Weights of a small mixture-of-experts language model, trained from scratch on English Wikipedia.
Size: vocabulary 39312, 50.6M parameters.
Training: a variant of SOAP for the experts, 326M tokens, 4976 steps.
Below are experts of layer 4 (counted from 0) of a mixture-of-experts language model. Rows are named router (the router's row for the expert), gate (a neuron's input weights, with its number), up (a neuron's input weights, with its number) and show model dimensions 128-159. Each number is 500 + 25 x the weight over its row's rms, rounded and kept within 0 to 999. Numbers have three digits each.
After each expert's rows: a language model's description of what the expert responds to. This comes from a sample of Wikipedia text that the model never trained on.

# expert 9
router:508500504523520515499491531469514508471517478534529536491505490560509502488497504527436473475505
gate0:493480474560505507528526505518494532538485506530532538490515496471511469494485506467471509510465
up0:518493536492483495545502524503488479475514537465469485502468471553511501502532448480502494491526
gate1:507500474499456521530472508527567540445521542504490517470540453503491521540479486468526490469477
up1:505500568522499454448500485462462499542467457461507477498420546491541477535503541525483498522568
gate2:541492506494468540509512483530491462523510495493552484461492490492532568507487498477470492490519
up2:475504527512498537541512541474496517465498514482448474513528511518509442499496540475537541507503
gate3:474497474498503500477537489518493471513511533554527446510537499478482459488510492514493493538511
up3:515521540505458515484487523534458496517479482475506530496486497501483526548502484489485514491503
gate4:505541475509494518556465476505497541503574455494470481516482513464486458495501529480523514509454
up4:502508492528466495467474495495480493487525547480499516515529485515512517489487519472480530474503
gate5:528499484481525490516471504477538489517569502478489500479501483492480493494512490504494497522510
up5:486475515483474504483467488488526489487536504513492485512502515482481464512529534485506519486508
gate6:503504512523490488493494485506481564500500491492495525527506482493494468475484461493471516476493
up6:508484494501502492497489524460506463546478485521503494461519474516487458505455497500511506553436
gate7:486440503502461463500502495486506489503500474479488523502474517500498526473493539477440500512556
up7:485482457487471508490521513493473474467522507498494459544505509471495525521526471502530489506491
gate8:507486490525489462544468490467481491501520506558496483461501526521492482502510503506508491520556
up8:483470473508525526471481506533494508512530473462482549530472495498575516526513489525508507501460
gate9:508517455459501513532441463508494589511534484515484521520499518488477488535501521510540497517466
up9:518481479509490476568462505483519521544486558518516539496532474471495475474490508505520451503511
gate10:525513502489498513488477522507488564477514487514523460461542496528511498515454536511521509494480
up10:479490504484511497472496511498492547474497475501535485468527513498537482505501527491535487528491
gate11:539543483534522471516462527516512518462477471487470489536569527532562532482513519472490481475516
up11:533524550492502487517486537489509538467514523499460519521569523536523488506501502512515476503539
gate12:503520508474450471535534525502500510506473495503499513479447521477484528464498482461514447527465
up12:512502509505513513530511498500547484486510507525494505478505501498524473514549447504539462517461
gate13:495533448500492545468488480505490553486451441433460532537511530475528515565478530491501455521512
up13:518455502537534494498503494467497524512454449492526521572480512532479460480478492480493478527514
gate14:474511464469507523491496484493483468534486476490514509484510524464499504496505495435468494493470
up14:522521474419520471498492508488513503511509487463537486503555502518542511510515485502479547496448
gate15:512485502499510508487456514514465519521471485471528472490526501529533463497487509528494517486513
up15:523502507499486506538517532506524509514452499466505505476503481470527500495514519490500524499518
gate16:488459467507501494509449480498518525503525464525535510495485506506462496482508524521487458474490
up16:551509482481477517517558507492518490507481496534522486511532502512519463523534513448527490528510
gate17:496506491482500520491450448489475486484459497514494516491512559483492500497452479477501483491488
up17:535498532521485549495445436484454475444497467509495516488481497480468497468462486477462513489503
gate18:504456455530531506472489505539504497533523545487535493501559492513514468524481511500493485509525
up18:480466465515509483514485499473501489539501558502539516507530466491490484519512468491484494511528
gate19:487496533524481540527496514515493454505501491494514490542516543513468473481475511514544459493500
up19:533496486506490498498475536508506509510491531497503498463488489488518527512497516461509545480537
gate20:500513466531531475447545499467483529488484504561483503528456481543491526500494513543540501517533
up20:487518500525453533490499498499440472493518516460511515473509450492518462501460474440495487488466
gate21:487521483502497512496490481518492474517524491494547497519514493485490488491479483451439489523518
up21:504507494527481527513527530473466478514507516477451471506480513481462505523486486489518523521521
Description: The first two digits of four-digit years, 20 and 19, after spaces, dashes or "in", as in 2018, 1999, 2017–18.

# expert 6
router:541537506466521497529562516464502523529492513502473527478489499490528549523535480539478476499460
gate0:517520487499492466531532512512501476520480501530472546495478484505501469490510494535544473482438
up0:453490500473484517500511532523505534527486469512470495487496523480507494560485483458479518487466
gate1:508448472494462479499507487478473498488474499526516459508476558521484536501530512488449474495447
up1:484532475483529448501535506539516452472492486517465466519473548467471568482503489514468469458498
gate2:429462484497491519489468519509519523485477496461448496512473496424490503474486452526512480496453
up2:535441495492482477479493508522507477536468511467516521534506504480480507483510465467539492503437
gate3:511490474496473464519529502514474466483482508489461523481497499473507504485521521482475510520478
up3:468500512466503497525477498506501490450465520541482510442487546505487497489469508523515512519456
gate4:493509471491468509502527485489480476497503506487466506476486503496458507512507493479489491493498
up4:487469514507512519446448500498517527508499452508513503526533495511522487472490503505457522533482
gate5:473493478462463481528438530509501514520478540494486518508505493486521512503505508496492530526476
up5:524470447463453480513458495517486480534525489530496501540492497518534520488531527516477503458444
gate6:515511525520508517524508493460515503543516517497484521498529471496482485498485482518521484499518
up6:529487517487486553516527518541496498498456515541498531540522530463483494493495497496554477518485
gate7:538484548517514504482566531491528478575468479523469497517492464512508485486494511514513531527509
up7:471505461499469518494546504479471483526496487534526501477490505446510521527508518487521499480540
gate8:465528455529486515510493512528487504468495501505488527539499504530501505484536537473552505502506
up8:513469503472479525476445475468526442494505482526467476498506523483525476465488477497477539498521
gate9:518500510503512479458508522523509557483513522517513496540484537488518487502513504510488509467542
up9:534495509493566496511508497471479536506525481501500468528515493530479479508504500496526503518507
gate10:523508509492524430504537519490487528525501519541503494479494515545561507499479509493512475547487
up10:477525492523499542454497464471515463474535499451531540553511485462470481503512479465499524476535
gate11:533534487466510497490512483494463470511466514510486501485488507523479507458529488523473478554540
up11:518528500456497488455532462487491497539504499511531485502502465538434510444527498513472479556530
gate12:521479482440534495533495487493501526523505473536477525494493479491493500491473550477485488499505
up12:558472502483511479548535499480510508462479480510484498468555496500538498478448515502515469462481
gate13:469518466455505503487484470509534507485488508510504493496550515507520525496503522520527531548441
up13:488466485505508498509490531487538548494508494496490480528497536481536484503486485466455468502467
gate14:465489514515526492489521511542481501509510541493500477514472485489486470504500485485485508504512
up14:502532490522476479543520548495516472516495466540506523485550512505513483494485516472551496530490
gate15:499487510504456482541503501448515490521513503504512513552509507487526501479522494482485490484493
up15:530472503492505501470498523525478467525487495476513484468496482539455487507484511506530508555528
gate16:524527489537484500466548541486475481507507483506525516514508521473480490490518496488528479510461
up16:501468539476446520541528492509480497567485532508535504504494500469544498487514444489524478501518
gate17:514479517514504519484531514503541478526503534475503501503508522465464514498525444524513531504510
up17:486481475491509513529508508513507501544522471512475513484517472480490511499512444509505513465490
gate18:474496454512513504499458487500535461510537510480450532510429502516505514466513487534521487502511
up18:523549490501504526491536550505494514474463444495507503506489485486500476508464487474506501457475
gate19:517448474525483513508480497525451487552471518498465499433514542503506463514488537479482500433505
up19:492488487492504474511542483494480497504513479452477495469499519445481508502493463517473478499497
gate20:541499515498487476517468508508508491501534512448518483486506519511433463475496441506559523489493
up20:491504454489519489477519477518516511476498475528517517480490485551539532503486522525474494509495
gate21:535473504485467502509536516492507487503463483504516493475519489495504513544524451468508473497558
up21:489493474501505527494526491466507512468464474505519462502500462541502525514534479483529479494583
Description: Digits inside years, dates and figures in tables and lists, plus table header or summary words like Total, Year, Votes.

# expert 28
router:491512526509476467540518516512528526470537473489531514470525493500538480469494510517508494469487
gate0:531530512531446471535509471520482531474577557490499524510511491490473483473503511489509512512529
up0:482500480498518497457516536450473489520441451519502460480474515503497511524479523506504503475471
gate1:472485492525516480515520465494491524516491459489476503490509485511510470526507485507497509513501
up1:478496462516495487501466436491465526467539452473494508491495514494532474472503488513455522497499
gate2:506472502485539490486442455489497487506528511487523515517503522499463440476504526440484479522517
up2:497495541466440482489532520514505502491559512512485561515502509460470507545505520513466550498494
gate3:527439493488478484504535489496504536499501478488507504450569510503520479522447538462548510506527
up3:564527499509511487495511554509473499482506536516501489499500506506512527484471556491524490466488
gate4:528500510529480501466504469499497483510515513536482509515470491461500483491493522487487525517545
up4:447493489509476513526479493520440479516502507495500489497513521454471513496521487534513472444528
gate5:468469518490516541523515489477538496516533518462510529498532478519509515482494529507466480491487
up5:495497509501439506530480489477485520468463507506491523514501498467500527524525449501557497510490
gate6:480489469487477488488520505486537513477432478526527518513518499523515520460490468459497513482522
up6:487499492506478485492496514480513503462427486530530481492473453554531495488490467484491503478522
gate7:517541482510529511509494494489530521504486514490535517514550521503468534475530475510509538492512
up7:488487471487449518468472515529504464482547469472493503464488533495512517526519572478473451532518
gate8:502475511504524531517450545511468474462517521514554548539491495460512503534481523515484508532444
up8:452500511511465464512506488502561486538495512460482504502489492503486474503505440518483470463532
gate9:482525473504498478511463483538519429511488550502491494453464484491490492437510555515493461510473
up9:508490475527461510488495487534533477487509530496503491459497452474492502461496523536539505514505
gate10:558497482433472495506513506489494503493514499498531506512480506515529461472521453527493497492517
up10:511528525501504524530494519507501491512519558499444498489522506492447457555485512502537489507521
gate11:532507496485492528544492492528511503533492499525515466494527554449494497477490504485488477487488
up11:468486497486497469478517494487504513520500478490496503493491465549497517516480463512517534501541
gate12:525505466511482476508480470477527517519501512531474450495550475460494456497503487471507508522543
up12:486513491531486490482505483469502519481469485502541512535511534502491472530527498514502514510490
gate13:500482484526497507504487502519526509532519565528493508523482489458504559499487428529503491493457
up13:479504525514523471466523535507505506497489580551491481515503501459495570526474451524528474476512
gate14:459481469502498503454528490499465512464525512471498511539528488505519548536502476498477458504561
up14:497494513528468500481466493482524486477445552482546483486481498521534440430501505521493460470560
gate15:510483498453484497511531505487462518483513470520535486517481533472454543532497459519475520499508
up15:516506522475513487474524527498485517455533467517519465507473489500476490557493479510453497465483
gate16:482488447458443480533471479502450526516534499463507463474512492489485509508504548533487527478530
up16:497457464513469476545477523494489566539482496475506481496491479472501524496508488557547558504516
gate17:463539506504473550508523503491483490505528490475495484504498495502503500545542443508491492491526
up17:444520488462509521496514502506515491461511475487479492539516461526474476508491518519443472472503
gate18:531515517482544477485537489517464484500505471490487492475525495520520504499484549501469509504488
up18:467519482465485495484505475487499481428483450514518502528476502502450476482518532469475490472489
gate19:478490514488534503531532480511463512558558506554509497507536507510512470471463541474474493484532
up19:476543524483519500533536492562466530556490468554492506528522496476514470473515524476517480474506
gate20:480519506549497492459467479503473530511477453477501520549497531489466542501493473517434490503504
up20:535507506454508460498526507502507548543493486466543488502475510507491515508537505511472491476514
gate21:483484485488521494504476512462518499524512491529503479483513468548505504457477525518498463524497
up21:481550527510529532473541486509471498487505473509503507480476493528525476532495518519550480528483
Description: First two digits of years, such as 18, 19, 20, in birth–death ranges, dates and Born/Died lists.

# expert 44
router:488470448530515467493527494492458483473494477523478497490491459477497486434480527499505524538503
gate0:524557499514488457540500514531514461504499476522482492519508529478525485464445506485557543503481
up0:509534545524496510515512517537476524471499448496466541519511464477535497488509501479478482498505
gate1:471537507515553483460527471544465519510489506495498512490452492481523539456504464510508495515501
up1:493557478518451520517475498478518558490468470520455462519505452499490461494511467504504507514499
gate2:469492525511498503499491490532548470465462457460484528510539513496490579525507457531497438490501
up2:495487524498516542504503531528522495461470507500525501505499488515515533515510498494495462480537
gate3:488454516509538533515537531518500499505516531490511495472567474496525481502482510476507466479515
up3:509512473528519479512466447539488523494428493463500494501481504527491511506509451523515504525517
gate4:503520529504457488466475559511512490466485471516470519519511515489480473490478506507495466550533
up4:566520547474481491472509496517489504510486410451534527476504482531497515515464504522456476532488
gate5:529475497500481527514535522502513531492507522501541463491518495483495467449529519456459485548471
up5:547512510510531539518515516476498483524493512435542461487517511498489489460545533484539531491493
gate6:540510514546504516480519484475475530531475494508563483488514517461493483513481487575540460490489
up6:497489499446478523496533519494509511523455542468503508506470500412512513541481537508482526513491
gate7:526531520513514509523528469478468539492556484472480512548494499497496536502472528485515535518475
up7:491489462490508481478507469502473546466576541525468521520509487475513529516485488489513553549465
gate8:477502494478507443508489461523472524523543495491523536526502531505487474464503526485502507534528
up8:571497537473478510509494476535550489486530541532461507509495475542517551531474525495514491482526
gate9:526531546486491484466457493490509456561455504483526514529511472510535495532509478508487453508529
up9:519534480497518473488481517507508494498513514497474489565512552525498539494529486481513483516511
gate10:428454502507489509449486511502507464490509485478544500530509494521475540513488502491504499505560
up10:512493515505489483443497537483496511530489477488560476521523525508528478513505505500551517501494
gate11:519482541511508470499531464504479545582498495483497489477500496520545512521494518474509471462496
up11:501473534513498487490551511488501539543486482467495473517494486510538528512492503490502449485457
gate12:480480516545458471490488490521480466513506522492467489487496493513481514525499479512491494495511
up12:519497479493507478561522506468526520471445472491499498540480477457502479430479496469500490473482
gate13:463506484457480504487480490518483451491473500491468496497556506491504529488514505510525507516522
up13:474508521491462517471487527499493466516496476523509488469509502489451518530483505510518479437488
gate14:474484521485500507524499476506489504490488528500526513459481531505526518509490482490452482512487
up14:479505455488500497525482468509525478525529481495494489535543532510474500498505495497519519504501
gate15:462558528495471485506499495545469479494547504504490505474509483482448468480468537518471495444524
up15:518498471534542546512445518523493486489518489484489506483521497494494457533494487524490543502511
gate16:497509490490506527563483474502504467503466516494472484459490508527502498488460455486539499490518
up16:522482520540514475528524534525471494499473544479466537538548496513512523539523510490456497486479
gate17:504492499472463519504497478478464485523523509505501530483470565505455441485475484487542554465555
up17:493482548510517510510494482496544483506529506480491477504505502505458512486523491484555501564509
gate18:526504520477482532485494510524510511491503493510529490495436476532518488513480487550508447450499
up18:492537508526551512478464478517494493497507476514507540505438466499516498531515517497497455479468
gate19:489490502502503544513431492534461523474519513503497488517488492521463490492482515543517510486485
up19:522553510494523484541536468475466527516531489492488529503490531534531467524474465511499483458543
gate20:469502494485495478533505513468525534461465492531486513525506527507517503507492523490498508473465
up20:510510489467514470510461497514460502424451544478511514492523492545481477479531504492530490522488
gate21:497474509490495489533497490534515476506544451526515497518471519512503519454498521519487492494551
up21:537466476471509507480528514500472526525457483454476478477537505474550466480493508487466475491512
Description: Generic nouns after the, a or of in explanatory text, such as manner, word, terms, system, process.

# expert 1
router:502503504473504529515511494469522478454502514502549533508506497530498475463471467504492493475456
gate0:503527494488462498482521496523524444475486503498505520489499495503482482500496475461490516486498
up0:543557460492481491515486514521467470461522503476482506507549494520456447510524512500514532458531
gate1:489473533477518505509509523494504529511483503505525527510491514529519460477490509504470447513539
up1:515464465514493526492526530499469490509491520478487470499512521495519486455500520529470520491478
gate2:540544517462476474524498482492487522487485511538502493535505499454480542553492494516475454486479
up2:503509520489527490504494529496517482522490576465527468545547494524521519541509536467494463494458
gate3:536509458517541521479460481509490519485501505496508476509495548485490509480508515474502473522468
up3:499452488518516491501556496526498513506538479482498482468470522479502485436506495525476478515467
gate4:516499499481513511496470488479538538481507508474476505502513514512482493471478515470524501493483
up4:522456499546494534487503493479516506567524491548480501509486510500516521530492544517549510510503
gate5:530493451510509491557503542519505482479537521469517531499542475526506488482521495445479490491499
up5:493523520470500481497448500508487519490522487510496471513514522465436539515504485511544468484499
gate6:496471443534487482486543490484481503490534478527512533522489489520504505476474469525507467468524
up6:525433478552509456493540519515492480509507464520484535529457474499495490513509476533527451509533
gate7:501489509548529496503509496482510536510478493507548501533483464568495500512511491494487473509467
up7:466537509479519506513506486506499484475466473483455492443527524476459495462518497526517547481500
gate8:498550511465513515504521500510468471502480530468517519498486468528459498503485502473531510530521
up8:509456496503484499509492510489479544509506494521496471502477505496554489499517472569500543507476
gate9:457534466452502468501533466494494453491515485460481481539495476483466504494502504505525505511437
up9:528481537525452520470525544530506518509499553517465549492489514508461494471515522486501517499542
gate10:499500546511490509533462510517476536504494499505491550536488448540513487496493508435500467479496
up10:490509493462492536509511528530492545479492516474486513511503499515508517510507481477493501499513
gate11:502500509450509509502526482537442496511487465526501479473438494501513477477493490516465553512465
up11:506476479539548531489476509488530500511523481475490521509517531494489517485499511529539472491534
gate12:528478495552480539511455493487498434460513488536534495545498537509484516523486479540489509512503
up12:464494501467490480466491489513491544528501515449491477429495494514532478515513532476505527479508
gate13:467411466503482513525539522502472498544517542472520500458514479486538524482487489499499463498482
up13:461448449508482509518523538462478510546514539525513538476518474487541513522485499521486451528497
gate14:513468509428490477498477468455487500487509475463509489496520489497480529498481554525480509474481
up14:475477526520513553497543508546553534497476534515458531478489495495485494457520452484488518501543
gate15:488534445477500506510537503529492451485486529538448470527476511526516447490496455477543510518501
up15:532513529521494511516443456476469521489492462475487533486536490501490558512528521507447496542509
gate16:480491473509508524519467505499458443475493479518459457503468525491481524510500502478503470511551
up16:487520467506476469488537501532459493483519498521523515486469473475579438492538513503491504488481
gate17:544510518459496498515458527506455517460492485549500486484518492489511491501458461537443489517538
up17:553476491449521476507507484500481537504476513529458527479508493501508487513449494527461499476501
gate18:501488530562469479520544465505515513500457509473518502522525489485479468437499524480514462531509
up18:535520504504480509470517535486471463494519477492490483497480518482534514512470506524495493504475
gate19:519493525501486489514501519496509563501501489533509515482481495489542528529431475502451502495500
up19:472474521482414469531488519490486544475486498510503502469486504489543484528513467499467528500494
gate20:528532466460533490514474494506537501455496495508527506517487502444467524476514534491491506507473
up20:481515490493542483502449450536530492480502475499535484487527513471478508467478486484501532467498
gate21:521507496467497518509524527482494474510491502505526455474473544508479518468486530510499497515497
up21:514485487510511490471477467533514508509522498485492554485492487465515479489509507514483496524512
Description: Nouns naming a person's role, job or relation after the or a, such as Minister, father, director, plus mid-word fragments like fiancée.

# expert 30
router:501525520488512535478551483479520519466539517479460522528493493497477453465513468493459504490519
gate0:486472541512514489462514497547459524493503509495479489541491466509486500512491497528491476515531
up0:506547455480517527488483495474539468504496500548529497480525532469514510502503523510504497465461
gate1:528500538486496495524491511491517521528508485521519515517516523491515448505503493478530489497518
up1:494507509513445523507528513467529534500490495502440540491494529477494457536473474511508486527454
gate2:489540522501477480526515486536526478478525534529510509478475498485472498548503468477502496474534
up2:490538551523513514474538433505545523470460517517487518429463507495485504536527496478508531484532
gate3:503492506503484495476495537501491551503505521464468479496531488503482515509477533504518497510474
up3:511449537529496515510475515509511526540516474510485510515479478482469458514502494510545469478525
gate4:521512471517509501485494491471519475474495498520467466491487491488480527513468509469511509510461
up4:496530488472463537476531491491547498435523501465453499505508479502502499470499547486512482492523
gate5:493552533513473507488495504543528512464467520482508467471531510522476463475542539502481515454513
up5:481523534542519512508491530444497493451495485497527487490523526495501534523507472483512528466527
gate6:453472503470503498542515490486516494549509483480498471487488473499506503480507476507476472512471
up6:534522515549547518457474513518526515487533495538483454468518561475514523500524487478535486483496
gate7:492485526476483485525521482483502498513465458515476499539465511503521479497467517471497447494522
up7:487495515522518493509534507497535485502507454491522545512503495492506525497546532500492531486465
gate8:502557495473515468512503559509488467492482516514495485481494523496502487480421513487539541460499
up8:478536505465531471481483532492484482507502510525508491495514514489534503472458499503533481499486
gate9:534482502516498527499550469503524550483484515508519483498506512488493510507523483502505460544519
up9:511506444511511495468531516485483515499470502513510528499490501504467471489453527572502533500482
gate10:491485519485484502493517492517472474519529516507472466527493471490426516495507487512500488530473
up10:505503507496551496514478495485480495504495477454513491524439559473526498500568519503520498481463
gate11:428509469528516527500532494496473505533496479475490499517487501467458454469450523527493506526507
up11:488515484466507493495522522488508498463496476488478476512469487485500493509469478503514506510504
gate12:478455515524497547495526467496489529475496533536499549507485492494448518505539548500544501528500
up12:498477507505521510480505474500500513472521475475514520482508496532481491489476535511496516499498
gate13:554478488519520515524462510478478478526494504522503492489458549510490491507493524445488526495491
up13:483483482457474501471508477545499540464523506463453510541523499492503502526520472503509483503497
gate14:491505503494491496478501490455479528509518494514509502494521472481508454490519495492515502549476
up14:495544508511490476492481462485463492483530469513488482544519479535448489500516499508514503537497
gate15:479484517505518482515485499472492495476497500503501464505544518510485475447489503507494500472526
up15:475504529522529513463522501537487511507527495510459461494450461524442468524473480522504480496491
gate16:486501505492507475516483499515529514497563519491493477457521516508456469527480464466539502456526
up16:522534470495480513517481490517480529532494498480498487457491531472481457458517506511489508451517
gate17:499465531477518432497516491478501519542534491527480550493478470523463498498464484468497554477515
up17:509515511520468487465495499513499516550514494515460514466506519466427471483459498485507496500498
gate18:517471513488494490513504518511529502470523480546503483481491494491552451506508493514485471502485
up18:498488513506474502503509482502491496476493496486432506520501576526491473461490478468539500509468
gate19:511504513520497524516504489471512513558510552498529484525515500509488524482490525469508506478526
up19:502475485424499474504468533534489475467484472480497492502481513505521483509516482513485480522472
gate20:498479482534484516524510477515514478486485514496485535464506483507450469454514523514497452461521
up20:475473524481513540522466470488541534519503492510496508483516473460532496501506515505508519508462
gate21:498475485512434504514510505492537557486484507465510467510495484516497513488455499532529531527524
up21:477536513474535474515541545511497442490519496486450521504503541474528502500508510496509454464497
Description: Opening pieces of split words after a space or parenthesis, such as un, def, inter, st, ec, inc, rec.

# expert 50
router:510539509500535512494560510469521487459537498486466540503487500510476489480503517478485505505517
gate0:484516512454508513467542496465523479458488519489490440502520526485495500498480508509518522473478
up0:494440535440520504484518507484520511443524492476497463479533491517500485485504485489543502492505
gate1:490524499541496490498494479516489490477498453502500503524492524509477515501528468475512474511498
up1:505465551482477498472456532507495501528518528515502486477534451453535514507496510524547488520485
gate2:491471528473554535503516515510512548508507496497528476509473472555506476514551523470544515532462
up2:488501480540466479456482502501506486513499543508485509504501503444504534490513494532532510541521
gate3:517447466509542544515529530497512547510495565527479514518498478490520514510513469486506571527507
up3:483451497500514509528519513483533478513523547527525471512506469490480498505490511482532542529524
gate4:519453528535495511495473534486523495573524467536519514463498495485500518475487522522472450541501
up4:476481511488501518475482480475532514495495515517492469505497491493532519539536468488472475482450
gate5:484488481506458492505499480512504507493515485499456481520460446493514490468517473520488517534481
up5:492497515500501451471495497446459441500464502501507507522516539508464485506474483533540472474522
gate6:501502542476473533504505502537535490420488502549513494516503525543485451492484460493477446480533
up6:501511493473514463543490479493499532525489505515531528508511509468509479472507514485494535508464
gate7:506527496523520516503534448488505538509472491491483497505492499524462438481457484534516501470500
up7:481500488524500501492469564522513486508535484547497537486461493473502485504541500493527482530513
gate8:482533485530502493507516489483494511521518517531496508528494537505493508490496515504493450546536
up8:478472509505480495495506518502506422506540550535491494484436514522494512529523526493541483472468
gate9:509487496485502493501504484463513480498521462504476504505516505481509464490501518518462482564499
up9:504539483500532489477419494542472477472483510546509506480505544557518515513504500510477511487478
gate10:510465485485488497469462518517520460463513471507500479475521541512520485485526470526486513504546
up10:488455506501495518519473509490522476506505492475511494531461513485515508481562458525494497494550
gate11:475489494475548485441493433533514499500505494505533540523497485467469473499460494493481538469533
up11:529531501505473528493518489542472470531467471563477525466545481490487530525509489488514452522474
gate12:501485469474509489482530484531475526519480488512483514520585509481517474483530531503477480503497
up12:484465477511487506513513526513475522470479502544468503477533524489518512481507533502458468520524
gate13:474509525468466471510501480496531493491544525507547471568530536464518505440482465518540462541502
up13:514513506461489523468512486531494520520496536518484516449538507477497527457519507465477473493499
gate14:470526491498488482492514495473479476477520500510450532501489496456455486479468526467503486525486
up14:494516476487522461541474502514523503496481514480509489493516460499463501497456521465532517523517
gate15:525502521485473476501509474553511478528512461490489497532503531478484480531504502483486484518493
up15:514549536467538486489551493545527490481460513548484479525490537511508506532523533499506480544511
gate16:495482492487522546512498518460467493447529477469507496521513499488495521523472496498494457479516
up16:464516516552472523512506503511514483488501506523482548476528477470479513519520487483527532491484
gate17:553481469543490512492512477489492520532486498489533506492502502462516500534467491526503530485514
up17:480460500506477529492492433514530515492478491492520481453505514505481484566508467495495503477474
gate18:492471525526486544490508465452538578466527477519505511465513501526495516486491493504531498505495
up18:493481497552452495520464523517532480495520516498483535500516500495514514472500437539509476493477
gate19:484529501540525511464482489504532519496493511487488500482457524495492506456454510505486514541549
up19:483522510474502483506485513472483523520499475491515476523501482472476498499517476553521488474445
gate20:512488492511475482527499459493459482465490534525493518496516506506528485491466525492480486498502
up20:465496486483474442509474484545519464539500508524485466511507506507499471494472461472509475481537
gate21:511494461486494528511555491523463507529553488524523493497504494486474500541483496523468445509517
up21:463512485513523510469428519475495480487467507483490510501472549498525492478514484474512515502502
Description: Lone first letters beginning a word, mostly p, m, b, s, as in p|ains, p|ause, plus dashes and plus signs in results.

# expert 43
router:488517509490535509539511467464448516511492515502519516495453511517540517509486509519496456502468
gate0:515528466463497522446506527482503514520511465510509477492507505485486501507530480517536497495510
up0:500472514486442470481463512459506466510486510527476490478467491503533542502491514504525520492527
gate1:481531551467482524470470487498504523498507481506519497495512527502492472509471497490527498470521
up1:512496452533476479542498490524499472502518544526465488507488510495519518493558483514499545503478
gate2:472480536499463483522499503488516539528501545559497486463463544494517521492460455495495474466488
up2:459510488484461514512549518470503524516500537557507488509518536494525508488471469525480489445515
gate3:493485532516475486521476552472507551530505512455479532526488481502461526489524491503496490493531
up3:532489528484501506492550463557510470482511461503502465503529487489496507471503510513482519539462
gate4:507480519521481500509479520505534489484467454511418501567464518483558508497520536488527526437496
up4:483481501523550487513493559491495465516504449517457540480513498478523476511477501510486464458484
gate5:517494509473484472537456557526467491470495498495487498537537514532529556488502490470501483480522
up5:457497487469448531516511479515527476512494461544498480512511496479496482508503475507456470507522
gate6:501483516490528510492499507503544500504488451499516442486486503511510470539502482493513494471525
up6:482502439485489485540464495484494493510513477478485483501530493467520448531482464507503521470476
gate7:513521490447482465498458476515457470486528513501524486486522520475486496477451501505522421494501
up7:507522490458467487518487470516471467484560523503482474505520508489488514522505513478529468553486
gate8:463503483501515512495472459478505503494500522499488515526425489500516484518507443495473464522532
up8:503509495471503548477478465515518478536474497492494514501434463512537477526491486522439538503485
gate9:465506512506463472538518521508480451501483458508511477457542472497536437475540465529524483517515
up9:491492530517503476515528529475533483494539476494552486472484510504522488462534503482537510474490
gate10:519418480492478488532522477500489503564491492563515513490492501542500498516478518513493500522486
up10:544476538506519473494478491516494471484497501546479483521487483499524540512493503526487487530495
gate11:477495448504520472481521476498458504473517510495506473504503486540512491504459466518427521506471
up11:487476492458484494476479478504462498496528491505508499489510514521497508525513506547463509449508
gate12:543520507475456472519543485529496495526533486540497461504472484468508514512486498476479507525527
up12:479448526523520531501544518502469532463516527485519539481503511515479508480474511502512472504491
gate13:507515498518515518474503488477498510499530488511506477501510510507556493508508546477497449485501
up13:486493539451473487501513498518518505455454502519496513508484529438520509457535485463532477459539
gate14:513480478544485519512479485529535546474482500491446523509487504563515514481518465485477531517524
up14:524485479513488524458476508492464446490474497516500519478467514485456489495522494500501511537523
gate15:486485494506511501526508525460512419479493511483451483495511493512531481490530504455497492493482
up15:532501503563530500470504525502476515452482459474494508565463495498471498543474515529472457466512
gate16:471498487544535490506459478483559510505512492494499474461506547493509518502472499505507476530484
up16:445485474524504521483497496486490467452506517532499488451494520488496486519471508531548504529494
gate17:503466510504469504484495473497517506506475501500467491485490493485495469521495463515516503491506
up17:511525484513518494511501540499531497556511506504473496564517503481503512534481517508498458480522
gate18:516504511508473501509544524481541488492508516486484463519490478496539516543469519516525506487451
up18:511515490497512468482465508502495525501493528503535466473476513521484497487518475483500488480506
gate19:503488519523487475515500501522503465499518524493507487505453544551494481519502541484467520507487
up19:441500514486467502495526528508447499502516492517464539477536517456503451496456518448522474512471
gate20:491464509532471529482488507548504534516508474514503505502454489513464469479487480488496513450474
up20:479460482480471503503499487515545501471506498499477497481477509506510554521503485506479493510483
gate21:494543488509455475501524502547508540511488530548505524477463506546476505543480511424531498522474
up21:498510511504471496491529514503488516496488567568519521488465525527504484548470499478528499508485
Description: Last two digits of years after 18, 19 or 20, such as 58, 95, and time words like February, century, ago.